Weights of a small mixture-of-experts language model, trained from scratch on English Wikipedia.
Training: a variant of Muon for the experts, 713M tokens, 11354 steps.
Below are experts of layer 4 (counted from 0) of a mixture-of-experts language model. Rows are named gate (a neuron's input weights, with its number), up (a neuron's input weights, with its number), down (a neuron's output weights, with its number) and show model dimensions 160-191. Each number is 500 + 40 x the weight over its row's rms, rounded and kept within 0 to 999. Numbers have three digits each.
Before each expert's rows: "comes before" lists some tokens at least twice as common just after its tokens as in all text; "comes after" lists some tokens at least twice as common just before its tokens as in all text. This comes from a sample of Wikipedia text that the model never trained on. Tokens count by the router's weight.

# expert 62
comes before: "\n", "-", " ", "|", " 0", " 1"
comes after: "\n", ")", ".", " 0", "%", " ="
gate0:501573594523507483433411472467481493486537468533464466430469504545499514461486536462483496547469
up0:526507553489460471487472589544542461407488522451539499533540493542520548497480508491576482476522
down0:526571424519507431510508508572565433493536439491442488574511462493485461531485486507456505463579
gate1:523437575452562571498448553465461543524503536462458533515446442556483556507522501436496407492532
up1:450465529483454468492473508445464516472464535494574547522520506494511491503500540474495529504431
down1:472511470498470513532454429480472546464512478549487467600482553466515466532449516443577413492444
gate2:457477454488431470550477607533465438501529465503469496509471514485514457463527566540469526526464
up2:451484473458528473533506505490450509452580472438492427497442518438491501481522566534465488482410
down2:542475480519543507482498502508539537540463588507440562528491492592591483479556446527507494468476
gate3:524525521444475532532517480510488534441440496512527542518481518541574535502522457518524567492471
up3:492496503471487582474548509549456545448503519520499522515460491515447479534480442545529516495556
down3:508491531504450491441508564544469533491519522478479561510476512497504479514473464550511519539534
gate4:486570493544526498483467453463577490538546517482512583467520536564507535566524503525482462513425
up4:484486490513445483492489630615523464572516569552593497469491459437554449498546442512531493523453
down4:510502467531506453518444482543453542607507406494477496474493559553509552432489438504494540497439
gate5:507548520485507445490535484525543558482468524467467382559534515529470486477521469505486536455477
up5:504419480393519540513518467516497571498520520487574567511458484499522472494462498437531509464446
down5:518517538488497464488461480467520385474490497546510597488511491473511478490506537534480533517430
gate6:524500493544503554533564486565506470562565477460450578470437531470516537473565427519474574471471
up6:503470506467468446491462539528530637506519547533528605536518491523454488535435517540514519552547
down6:455537488523525415438492498530521475445461479481536412498528518528481451531502592436509481439495
gate7:514508517575533525514534491425489523535503490498507442525522542512448516559506536466543523539477
up7:523548473454511483450526435568500455552506428508464515517501497422559507507502413487499470555558
down7:509489514502490520524476550547508502468600521511574473491479468553435500477506528549529523496463
gate8:423488537488541480504443580495505457462519494470506507498435478503538514542465428497495539475463
up8:465528505531518526467496504508525465453564512520509468409501522452483503484544610487448473527472
down8:504446464429548547510513610464549487490502523485425494492458473479478504519468510449493580489559

# expert 55
comes before: " ", " the", " a", " re", " be", " first"
comes after: " to", ",", "ed", " of", ".", " and"
gate0:514465551550503500572565417470442496572468375451496540460536518450522480533477461548481486481567
up0:460517506477463530508465482499504487533497553554446561501538489536434467497496514518441494498465
down0:510504469534506456525477584501594604573487467493539474492536550485422503444508477530522525460501
gate1:525470484458507534539477475547523484544520491545507417582471500405488520423452505582456517500468
up1:495461442463512497565487440553487493479470506468487481524507546455498596499478491460405487500486
down1:504547491492563519466444520544486453561477515479443568441459512431497495526492531559450507475459
gate2:484535515566596508465522449547526524476484556492506509441527491439525539450534491480495538449480
up2:417528447463478477434505566495586537429524518562555451501491512458470464512506491526483480503454
down2:462532527500526520459513432587451488460545489515516485534502476532502513567554533488498514525487
gate3:493582494421483532528514454436485516464485412499483461472538463520508526493549516509448526484427
up3:522561521497541513486552506556413503494451553524417496505509491412564513492517568480457453548442
down3:525505492521453500483470509429505455436519512589561579479499487496521531488446551493495518503468
gate4:547524474442482497537560457521490546435530504442510475499506484514532538505406467505550422437545
up4:536487476469475481514424476536473507536474471469532514459462534522497490508413474484555445565511
down4:442503473487495470471598471550555516491552518535579510525532487499517565496500464541559523536541
gate5:592497467475476545520480501485517539538467550511498451483561521537444546503469487489511550537551
up5:563563487542516496506467449466544491522496554514496449517488484441502465465478458424520531423470
down5:480530467532494526459525561563525539520486524449571445483491543509493531445541566548482518534516
gate6:534558494490507470472543571532519558524474520532501441553624586501429436445456503497448483590467
up6:494480534511529560530491495521427498497533472529487520492531590561527474480513560466456532513508
down6:511477514479416515451504482503431494453486463542508421493529504539510479570580566447544385497530
gate7:508457542524445513460532464409499445546516545453442589439497537538486506454524499493493476474527
up7:524471546517479524438534475551542487480482554508530485549508448541525468471511473433510436505559
down7:435540460542525409515457551455467466508504514522559500554512533410499533559440500511467525531474
gate8:519561433533484499404510560478535429541505505521499474505507475488535501503510497504533584485536
up8:437599438499490518517501542511550474514480476448500470462490547466531536500490521499504470550482
down8:524550449492557492521416563500606470532446491452524494490451497542517414513423577514536611456519

# expert 57
comes before: "\n", "-", "|", " The", "The", "=="
comes after: "\n", " |", ".", ")", "==", " ="
gate0:463450458474507459490531452492471472447502541490462507483529472468469472524569515470505481460477
up0:556558518443489449554474487467428520541515538477434499470516493447508523532469498510518453477497
down0:527429447503469439513530551522534493455486474471510523504484458475489542466408475559525507513416
gate1:517515513458585523500416485542559557557576488503524458577458473471544508477505550520502478494500
up1:433458526504482515559429566472493491493476486474521475446496506530547520522489561553496415526517
down1:583439576475509499485577491477529509525489508462533512489483462535496476486488511497512513528470
gate2:560496473493440506531509501524477565492471490438523543520449579437500510454516520475475456566456
up2:513481536510517585547485495405584542536451512513533546536468484501452533465500540441451403520536
down2:467539457466456526437506443558546507480507536552478525401488533501430489453509450533507495534494
gate3:509491509601569500432557465463490566433481435500497581478470479562471483540481493476500479488587
up3:493404550565566492519575596469505579556533557512522540465457483513465505529457576489479521543532
down3:486501506539493477514497512503516454465508516462541493509468467396467483483457511496523500409617
gate4:565495493582453517490457571518467520447442521578487472592479517519502450496558541484509422510488
up4:461502510601474547501519451549447525595529493544390519469486530538577473547532493424570528536508
down4:475484430528538435512490522547547504486515511458543528502566525478478546494455466500440530502451
gate5:524452509484589459463589452548451528588504455498479538509500468483503449492509512539454513414563
up5:524523524481522449480488472443532554475546539634499481484464493517521519514457524486510501510509
down5:511476510469428558442460470539542507553500541498489408513467527522458492525524565497503534452506
gate6:521512546521500526464555501462543527498465503458440420535454523495517450495447497469487429533505
up6:456543476540481441485481448525462486493536523498520566514479565487537399470479472567503440541461
down6:486472399547452550487517462554475497502527495482558539510484549479469551563477508527505475483515
gate7:467454454540488531513494508501444517479563505424564440466518488469523483504466438481443433601398
up7:493500496492516512521535521505433496468468503480432504496558458526425447488456470474522408512535
down7:523516446504571449458567588477521523500510513447487489583572523518517499616576518475488479485533
gate8:519504462525469460513610541549475509494483515417471459483435480471550480547436539549466436584478
up8:397577473474454468502465421544471544546464546597524554494498504506497516488484496504522554456449
down8:415519463485532545508447454444440568466476500534513526554505526441515552453518487493486499468549

# expert 79
comes before: "\n", " ", " 19", " and", " S", " 1"
comes after: "\n", ")", " 19", "\"", " =", "ia"
gate0:487477498493486525541503489538446474476512541452587509510514468483426510468445453458469521553507
up0:461473529462431475510449541481518452548517486508479428473490500459491501475572472517482520513452
down0:545465437548560549486571543549500521480415554495456554495524413535561535563446512567464469503467
gate1:514523490553527516507452463473435489488429509376521502512537512583577494521500532432470520577496
up1:512482482533513481515467489440400540447484477482552509467575564527593484579528533437497475517454
down1:479484522504536546511431544449514514464489460473532417540509502499513464577550424465509535625535
gate2:560505451579508518483442469507509484512513508528483585514518524507501508498534452561551473549471
up2:582505482533548478505462462507480528534490420522509535468519492443481538535514570468434562467483
down2:418430549452498515528489455568494508521510548488507570560525539526556470504468452520465508441567
gate3:502515502534519517506505422531463547523550634529467419499485538452550490528517538532529455553486
up3:497505490535482454439499414526563548507532496491473447576533529582481443471509550399475521497549
down3:511524479536457505572522495495546471442486486499478547401505552486500484534568446483489465480489
gate4:487490524428497454552467545506485470485542554417411493492501545425491496463467483471543511463513
up4:454512491490448448490510435661513520414510544497506465480527510489414452430526433470461581473373
down4:504489544511494434464490455564479445587549515528508513528537487477442517512514506517450483552539
gate5:474438476571517536482480469476478498487498498516490460569493440489531479488460514412538475578561
up5:449432528466385447516506586440563532502464492459538480507502428595477508476462575495439476517500
down5:468508529436536531517570508478504448522491507433457485456471532467411529518577497536453478477600
gate6:550465581455479485549472536523491432480527469473538501519508492483570529533455574524531477454511
up6:439464468551457554528519552511470478499501488487552504516480553514489475482489523421468495473488
down6:515603475503466496549473468471544529438496509515574474440524506499529531532541500520488540491466
gate7:519564488538480502469526481542457438469499484466583496449509437585615500542461529568483494469531
up7:548461469505469488567521498529533500468542480493563495466488502553407476503557447521557493512420
down7:505526548514516434561466511540526448549465485539584485458477476512472518505486432404520502524488
gate8:487495572567390629526525529499531452448469481518502416498435493576538444525514506536467548547519
up8:516530530470509491424509545522471459449525578551476488449412500540562468522491551455550466521577
down8:509490530567518594523477503440467473452518519518481479509556439465536512522518461557575475520548

# expert 37
comes before: " the", " ", " a", " 19", " his", " that"
comes after: " in", " of", "ed", " to", "ing", " on"
gate0:520472498422540605465501487461501528456476493453441468492515498567490477471503570594466527442517
up0:527533474502542453494468461435493489582483469480465513546489536524475541526437521590489482540535
down0:494445445509490511448568507495538561457521429436510497477492466460524506455492462549479476586509
gate1:535484575528555465460502452423499493521547440527479492523451531522528394530455560394497539493569
up1:490453521445553530423474433448576503499448395425489481448509495504482486478508473537443501478537
down1:558545469446453522447510500551475559446534489450544456493433579502440481513512503531507483459442
gate2:520457498540528578518474498542438531481504497484436477516475509511505540519457524527469577474453
up2:550507454563514559481574507399445508533481471483579562460532497509504496484520465486487568506463
down2:607476504456498476458494485530529535462532539533551522545447535476527495508421538499589541508482
gate3:537543503469518467533563498402458494441585442569524530504505537588532484494508523504476486533393
up3:532550507513545598472486522491490547496509446576417578528448483551500470466522575409480515409469
down3:453555526492483531504533474470486526531480450530460436459451505475488536523581471456573485395482
gate4:494492431540532468495445488498444457565541531518497441478507505481549525517505524488457514457508
up4:499562478508552475424475471558463465537506474450430473508553488458537496463530457508422466505507
down4:518556482485485526545443511520456401471537451500498527502485521491537487549535509433496559471504
gate5:538475588537588492507539478480400541510542483508504486462488446578510500559420488450457416471491
up5:465552527502520460528534452493532528513467495500522510521516518558478528531516593451570465484519
down5:556512507506482489530467510484492504490484531445448531526463498525555439480481494469527510490510
gate6:476531516473484499498492458522496570567443501553516511482482534544466490508526512457476538440465
up6:538562582571524478509478466489501547511462442444531493504522477469583486568518477502504437511498
down6:556442485569510496533468596451437483468484525521484481513578532492493494445547494471559490438513
gate7:454439496499545451500624469509532543534508449467485502563520470564501490572492479442454490520573
up7:547425466476427484473480525473521504503566411522462483463455476529485493547486499561584502511532
down7:538491528533513571529518475469437462491472467510576483496512487512479507481548378536481475483474
gate8:456498506508397494417590518533528432515579469530576509466546483538473512504468528464490437585460
up8:495498524572489471500532522489504485485494523498510588522547537428478489555553476489477444483528
down8:481460476445567541435483553457492572513428519510474481476572566470513506474490489517537527473455

# expert 17
comes before: ":", " |", "==", "=", ")", " =="
comes after: "\n", "-", "|", "==", " (", "S"
gate0:510486496505505498458527480526544504451412489487468559515458503549495412519550499486509476492436
up0:489498521451531521539455504486467554529512555424599516463516500461474506532440520496477427450546
down0:535525483540494466540517456473496465491501481527429467441484474485480496500492418464528525429581
gate1:486503488504441543573474423488467555489541436538523517475527593445462496456447531499457444500493
up1:459435460464494521531458482502556423566438559424411520483511588505514469455439540491471560582500
down1:515491521498482510508543495466499465416539495527535537540497534418524469471537508481501519568452
gate2:496491480512437449513546539484499566522522554523500486463456552493470480541451459470501539452577
up2:503376517461574461452563515582526429486482519457467515488445491606504546514526458480488527513442
down2:495505502522526485492526445484510544512439504459456481481522475472460464445434588515502436526513
gate3:525537505484470500534473527531456510499433477474417524469513456593441495515493598529499508506441
up3:490539471532482494565555529513415409467494512526510490532483488483493548557523477424534485560515
down3:507476511541502470502533461513514482471498469497520473503481532469475464458487507522499531492553
gate4:506467547550493483528495452528550508517524445510447447606468520580468453494525581542553516518441
up4:523495502467474546512486465463465508559506544585495593494515402617532517505553483420421504543460
down4:561468524478450569471461507458474504524476522476435562497511497524452543444462447436406452538548
gate5:532566525572413432495466522482528524572506484537501407567426481523412476534431515455460477535440
up5:493502485561470492571510508507491484488493583514460438483510527451577551455422471485446477572484
down5:498496531485545462531519575448566561568489447482458529499551516508477540482506509481489443434527
gate6:516465497558477482539388484348471490563480490519507550492487551503504476568449519473491535510482
up6:573492475515538560530510558467426463454489566514517618476455483435476497488508476489470550497476
down6:552531489500465503508547535515498532483516441509407478508518494465521521385516454484492575481548
gate7:501530494505554509512557552563536482464545489493506482506506580533509462517446454511462443512486
up7:455491487418517453470596533538483506433559545431449551517541466531520546481540534516542455494475
down7:505541479548475497461527510594479506529474529447514439497530553551584509558475512535487464525516
gate8:541521560486478508541554562542445401484480521566517451478463483514572477446551440494535498469478
up8:444481576492482521498555510550477463481484432431474475455469522542516526421472493507490474548439
down8:554554527511543554494549464521493522453513492499518594550454526501506565443571461573498475529512

# expert 25
comes before: " |", ".", ",", "%", " be", "00"
comes after: " |", ".", ",", ":", " (", "|"
gate0:482496494456508472520586544501538506563536467498602498480475483482494471512462399469583472467495
up0:504515478530462530571502421494465574435436537484470498505523458573482527461512465532496531549520
down0:550505459536580551535507491514454511469484525458461504500474541505456487525455561481488473510565
gate1:582534486543538456554448483424557431476502595385582425474456466477480491464487506475483485451497
up1:422439471455461509538438520539545536522455403483527530503521496452590548506474435497481571471494
down1:487512535483496488503492502416491467498511537524442485516494469472433509580517528468434491533535
gate2:463451506532520523482556456467399564555499471463613637543536487533509510521500490487432492551509
up2:589523538455534516406483534538523520516433449536507434479482460478549520595572452480450528473480
down2:466459507479496500534519536607499479484358549594499513510433539480491538457477463502415530476472
gate3:517475467461450439522480605522500482524431515499519413467519499470566517454478467487500460542500
up3:497453517515471524513464564440473480563484493560483458494454515483431492549516474455544429418474
down3:469502499481552521493492505495492517505460506485456579558495511421537555413466490524522507499530
gate4:550484493499459504547518494495533533534531500475399457442491480540494464516418538513451509525510
up4:552570505552570419466461588503597545499502485497505468522511590502492507461451520483560465496460
down4:521543514481472509497478422471521449498444486394463373449453513500452494471477511506473495551516
gate5:535435486498482558488481485477437448528427532445495478446507520502545506555539505512546538509499
up5:548478514603473514585485473509441474480561533513494481493517509430504518458490528528576500517481
down5:537525523453497518544494513499483520514512449502477490528520518482505448553462525450472442544516
gate6:468452519422476459500531513596464500533484550463510569476578464520458507503474443499488446443502
up6:524503433510549509490453530526504522482537500531492454565417543482557525470535505603502574532501
down6:522507504498479578458490470547509478505477553553582474439443531449502483457502440499458543555502
gate7:507539507501493467591441490532462470521494470553453490443494482441501540529473510477500567478516
up7:553530420494488476490574549491514553522529435469556417456466515518485502515496541495488479523512
down7:546491463533551475455483475497544491448445489428569482523492521463481532512455554482527501503500
gate8:413426497576460520442497460605560499524561567487456480458458531500452520486447499463488460504611
up8:495517443474511535523492526480494506494446503536572511478527473476511524499515539501535467513489
down8:568487511484565527498484536498530483501498410489464503484474501503477452483562442528524516459557

# expert 28
comes before: "ed", "ing", "d", "ated", "p", "ted"
comes after: " re", " ", " to", " was", " and", " he"
gate0:489510497468540430517544470432479542491475468453578455483549470551478541514492518501447552612481
up0:504492513502490461468464395480484491473476437484537587495450475473485482492514573529450538476438
down0:516473504470491503503446500462504514477510516498499417490569534509475497510514560447438473483392
gate1:452530484563514467514518566522526418532532521519524562469503486581536486535474491429510512489412
up1:472570541657494475531395481440417499511477493497519514472502483495502505497495526418510518488421
down1:523526477452559457499543436475539539477502526499522567520463556501514531515504500525523504511481
gate2:494491414502490509531463468541458438572518517504543528497422473565479481530477460484423512470582
up2:537521472596473572488467512469545500540534490526588502490449534534536507502474525500505470474550
down2:491496499486540524533533505578491602498542533518531485560503500536400516407489436434545487501344
gate3:564549522438489458473536527474516437512499547494519486495476482496463519454464499485465601512538
up3:531501518521485492518482515441602522483430485585517434458483447526428553486528558549425580457442
down3:537506548471532514588523517521550488426541589480450504546500510462527467450518492524521558483399
gate4:527422534466538458482540433416478514434510452478424488444500512567527455481500560431483428484446
up4:450592428575552512486498582515507572449483443565477505519445524538495488512515527513531514557454
down4:504476519508493454488496505355516484539542502439421545497417515470514518547548488458486430491540
gate5:513474458435547513556481508407478466550436460518479560536490513472510559494480506438486494520516
up5:485528495436510446470505545402501446520543508486509518485482551555479527472531503457484442501467
down5:495551504506539522563516499507508536461473437452484502460512495477420469544491449436480478528463
gate6:577531486510466463551516458559422511471441455564478463485520559533483448487497561473521528481440
up6:497482570497522500514553469488515500486480496617454433507454508547493514466488544449471523496465
down6:552457520508514572548529440554481423459417508461532521504487394515480504528535570440480598513507
gate7:500432497494480502470470419478491507444432507481502416441540507530500481501521534454483524534472
up7:513464499475433459517525495460464444420421472516562472442479468622525480429538510420494520523525
down7:527528513532537490530563530551449514519532526542516562525506534470481565479500542434523548446459
gate8:525522481507469573505475489581502504531543477489523412517496487492471501482506508469521535456549
up8:440477485521463572512514517518599496608461595486457389510445476515495536519474490540474507467488
down8:542527546507507544476477479455552574564533559552541497520472434545453483468473475544520493530572

# expert 43
comes before: " the", " ", " a", " to", " in", " by"
comes after: "ed", " and", ",", "ing", "d", " to"
gate0:493525500522470495585530579535502504554485432439500580523519479363494568502441512516528532460504
up0:535502526555547489563491552460495473511464523552509485515494500544513489492476483497451474488539
down0:507524479457521492512536600483448486535541434480452487593457547540534413535432519463458578437554
gate1:574465566425511493507462440465510508431487468537516429507441549559501486470490489484528459489594
up1:537502498448486526461441519580539464552557427485466435530519561514515487497461546510532444429527
down1:534516513511450570477494434445526501486567504388449493466498473422500491506534519519437503537509
gate2:505590438506494473526527498499539474547460542504462435516497469497494519459460536478571454591532
up2:477430511552531526503484461520506497481548473522513528474511453574499514472482435528484471496451
down2:471534560522460491408513469462460551382536507456445493463488589540498526449488544483504482410449
gate3:573558440521511464463523455475484540527456493542540515525500460475517415529508462522539491422502
up3:521496457535547441483510531466457452456412473495446460443507570416510514440447487531491535522551
down3:521530515436461500520561497535502444516556495508490505465524553525504536458493540538486513533475
gate4:546481499518441539471516547506481468500519482502428561598555511503485602555481477557506533417484
up4:403445508517485517516464438528557517492494486498485415486505493528500447472520574527567522516537
down4:528418504497496500457485487488525482372472528477532512523525504527565499525542425496445473450490
gate5:544495472501528526497494475458512434442497522503562447491516481516455441484498502526456504422434
up5:417501533512528505481500483552473505499489468555437521515426489425538542507535491466536528566487
down5:543449524556475507513544483456524510465525490455457496511449537515442478490551453546402451512520
gate6:478413492506536474472553540535531519530500513469458537484529486477520552577557531472452544586473
up6:541450481468503483468530465500498463534555484478506497472576413507549534457475532463465441540532
down6:521488473483527454466454513458526490542484527488585525556538564462520531535454461487446534535425
gate7:497535488532619530497533557474515461445461376491515504502534530471527509518531502513446530513449
up7:491526471418464484452479524462514421513505531557511460509519471532489511457503537496504454512442
down7:500514547470523483536537465437476448541489454617519477506558484490467508474526480448502470490510
gate8:509480574530523550538489532457559551542485497491457447497455575506537483574439438501434450533449
up8:505485514598561515519477466496450581494469508515487539518364478576503470531451524545526550534542
down8:540459464489474545528504528510544468499489505520428521509425565486516520513459425490452482510507

# expert 77
comes before: "|", "\n", "-", "==", "The", " and"
comes after: ".", " |", "\n", "==", "===", ")"
gate0:487516474452555575528468463444556528529479513470450485550422515570519501496506467536415457537478
up0:468482511475474484489529493528511548452500506579554432478549467453544525504496571492487533497485
down0:516524494490493437481456507503483452435473487513534477497519468504446474474430570495458548521554
gate1:511484519496539502429529478467517454508519511470475452509492415459453475457534570486477463435531
up1:475451465472544447503478519503488550525527525436527423480524480681494532547534563538435426561487
down1:441518493544487403472486461487422543555530454447541505518501503523493489507446519568588502445471
gate2:548549399467476422507522478562525497487470516464501453500492436497515542551528469496520470512566
up2:472526553463531470503504446445523545520503460588491501516518534570551542480548578456460523504513
down2:473566505533585476529548471505613523476489521479532520520426513516452531505444484543493437540560
gate3:487453526582519524533536490442494523577485434408521443541516484546493493538488504510532475500483
up3:460516466549456480537451537511417450441496502508469511560492456485522489580442482556496520439508
down3:485436505543545493467500485500608558589538457471506479479504512483484471443528540484504495530522
gate4:432496480477459497503521523492504547567495577472443518526502559544522497532502523533499509491395
up4:490444436528492496465472457437481552457469516451534406568476521399484512439502518541476472474478
down4:499485527487475499508412458451535456443480512554482508469504532615497483497505467552511487459516
gate5:520452539469525496486512451460533527529506533481487384483483536384515501506498509469598535487442
up5:535512510548464473477589433561530469507458505469534522502403526485463519496437481561526523485477
down5:504498565575463541585528479486505560529522410490511502511464457479432469545435518459537454601510
gate6:501488495532519441464469501500399460498570534529560450489544477489529530554521547489576489510524
up6:539503444497521440468497451492446459498467513522546552483516545522490465487517468507484508578536
down6:522544532461492556469543472461534452515456462468447522518402520507428489546488489512454492538569
gate7:426522486476496443482488474549504474554557461538462476504559505469539541515502544515525491601476
up7:489456491532517461523517502559510468528535545480473501515492478512527484491493484531520517561461
down7:553486409456487455505476535575566469505470490559509503499460493409495540571481500442460481473476
gate8:538544502512476467527550500493516492445492522584434459534466477485504436553497491445521541484490
up8:474440469507494476485463466495459512523534544478518512494463453475551504519515432581410480475460
down8:532445441513534475525448545536537438498485465526564465511476505512482552428522559505533504549542

# expert 12
comes before: " |", " 0", "%", ";", "2", "1"
comes after: " |", ".", " 0", " 1", " 2", "2"
gate0:496463461507489482503546477508524573481446571469430523471489473542467498463557515568433447511483
up0:435434466498452599547490425537528517542528536508545447503510489539489497507508535521506437505452
down0:519541515526483475558532506455547488503483457516491494551459536490557516407513537510453553449488
gate1:513324498515417451527487426499471509459524481536545521457434528578511532467539540451433474460405
up1:560541462513454469547579538497467538468478483439525478547487478497582480560514562477481493523546
down1:518485511464545471498568471527524544435538516492553425477525508558478496484444515472543549507456
gate2:561512506552499513475522500638454441558492472469447577502519436523528520475501527534464518470433
up2:472504564541562413524578495581453489495495482434535601566496395566534522497576487502456447507557
down2:493504489503483465492484506472473479523530459556557519576406478429517473489433482518547536481465
gate3:511490496514474503525534447420592476520587524508485501499462575555468505427510545462491531478450
up3:453607538538521490539473410450594498513491553517550499516479563518495522467481521426495482524549
down3:426505530529515563486465500529542518422563448517501531477490521531513463487509435515512460490520
gate4:472510428458503547549521472494485458521516502474436525519408532464473516436505530511474460539477
up4:522519517454490441450483513570550521474466426537507545489425524526496454590443515460531486572485
down4:559508536511426468452532473515471490544537453497557488473573586505478493522474484496449519435533
gate5:528527513544444512507502435450457535539469451487490554448460483496475510472529508509466431463502
up5:532549464528443532560521420547471514500466503527531524479520493508552481529486451521461468528573
down5:500536493543519463507558483466543503515501523477482426526469509465516518412552506499462475498544
gate6:483539527515478550499495612556532513562495454525515499471501553416492468499455508495535542475487
up6:549549590500462485543463485472488515345529531501444508452546501468472427525537570545515484450558
down6:514427519499482544452471462449437513496441536552545476552509432473502497513445463511516526468492
gate7:465512463465421625514570536519612518498541547474573490483522533541478509508518468513503492534484
up7:550579412534403477462499517488429537477524483538552481531444493500479504550513506470516499488484
down7:499524463406475465510442498568513461563496481500485556496500534479523530503508497446475548492447
gate8:473425508525568520446458497472493608488497528481469484574497485486501528525495539511512547499423
up8:528512479450548401453574529577498478467491481515519586500558435476524462481452554516505480487559
down8:474505508439556536483526477503484512493499470526561572515520484481537492452451543496457561470459

# expert 78
comes before: " ", " f", " first", " re", " p", " st"
comes after: " of", "'", " in", " with", " is", " to"
gate0:518538515562476483450538465536503479467453550440549440498532519436583512547471498522503555455478
up0:571478470553475537479499526488448466484490552538660517511468504520523549533482460531527532501490
down0:490489516545531503466469556617470521476528507593568534461500472549465458535497513524539495465482
gate1:528468448534480537479473476481482467487474567598471526444527529488468489535523583503514474470531
up1:532481448510494495508550484462502462457494504498490481536489527455502540448523474444474464499562
down1:439470539466518574520572493531458396490502529530476516524546456505499481560537512493466497449517
gate2:482500493484539534457587501495479499581507524484497547480518593507490483450445539451407563499477
up2:446536548483465503516528503503490450494520443542491492521407540570454423478459525445548479531441
down2:531523464523490541501531527497504597595443453541509495429413566521508489478474478444504528549469
gate3:477420509500473519501540485499473510465466551480513497480486459482510510497514553482457491530517
up3:479499536476466440494561477528565562474470595498491477497498485440543494522519491422524504502512
down3:480455435510572441499534483426484512498524607481485483491503524494531570467470493511468542510522
gate4:544516502463512498527472493434517393486543509583591481464473516516475501463529518446515516484526
up4:538474475445477522490552568564521520555476445523438546427527464514486512509520526444500563539453
down4:502526500458526463527555485479564528520470562451438523490495439480531499568503544496521540446525
gate5:528537508488497493534494542442511483495510561552497475515494482488546495505478519505474497508456
up5:488465543458450528490482504415459511459503551557496485562490483520554522489509481492480458477484
down5:484518474498592448489504464440534511563532533473543445542469469492492495545460494436541499522417
gate6:493429462389476516451490501480497467476550560512512562451491508506558525472472465454546499459428
up6:554405512493493535464517549424498482578484548445547506422475495551486519539572450487519430511475
down6:505413492487439509502575472370457424440452507502468547511500502562472509480524419514493534451540
gate7:515501471461506473537544588523509449473494452531505530458483491519507510502478552461485439518511
up7:575495512602515495508500513506561508546523550530529521496436510537454522529502503472516514450445
down7:472497395498507460519488454538441523587445476470516489505589531514449499554471447499481524499548
gate8:573527521432503539471551487567457458488484590582535570469515468527499475515412534586542466449496
up8:520511481460514488466555504583449488485481469524474560506447532490450582496478540545508385401453
down8:417505466489505437468446494496521511407550502523502553513521430459494495511534519591520438432446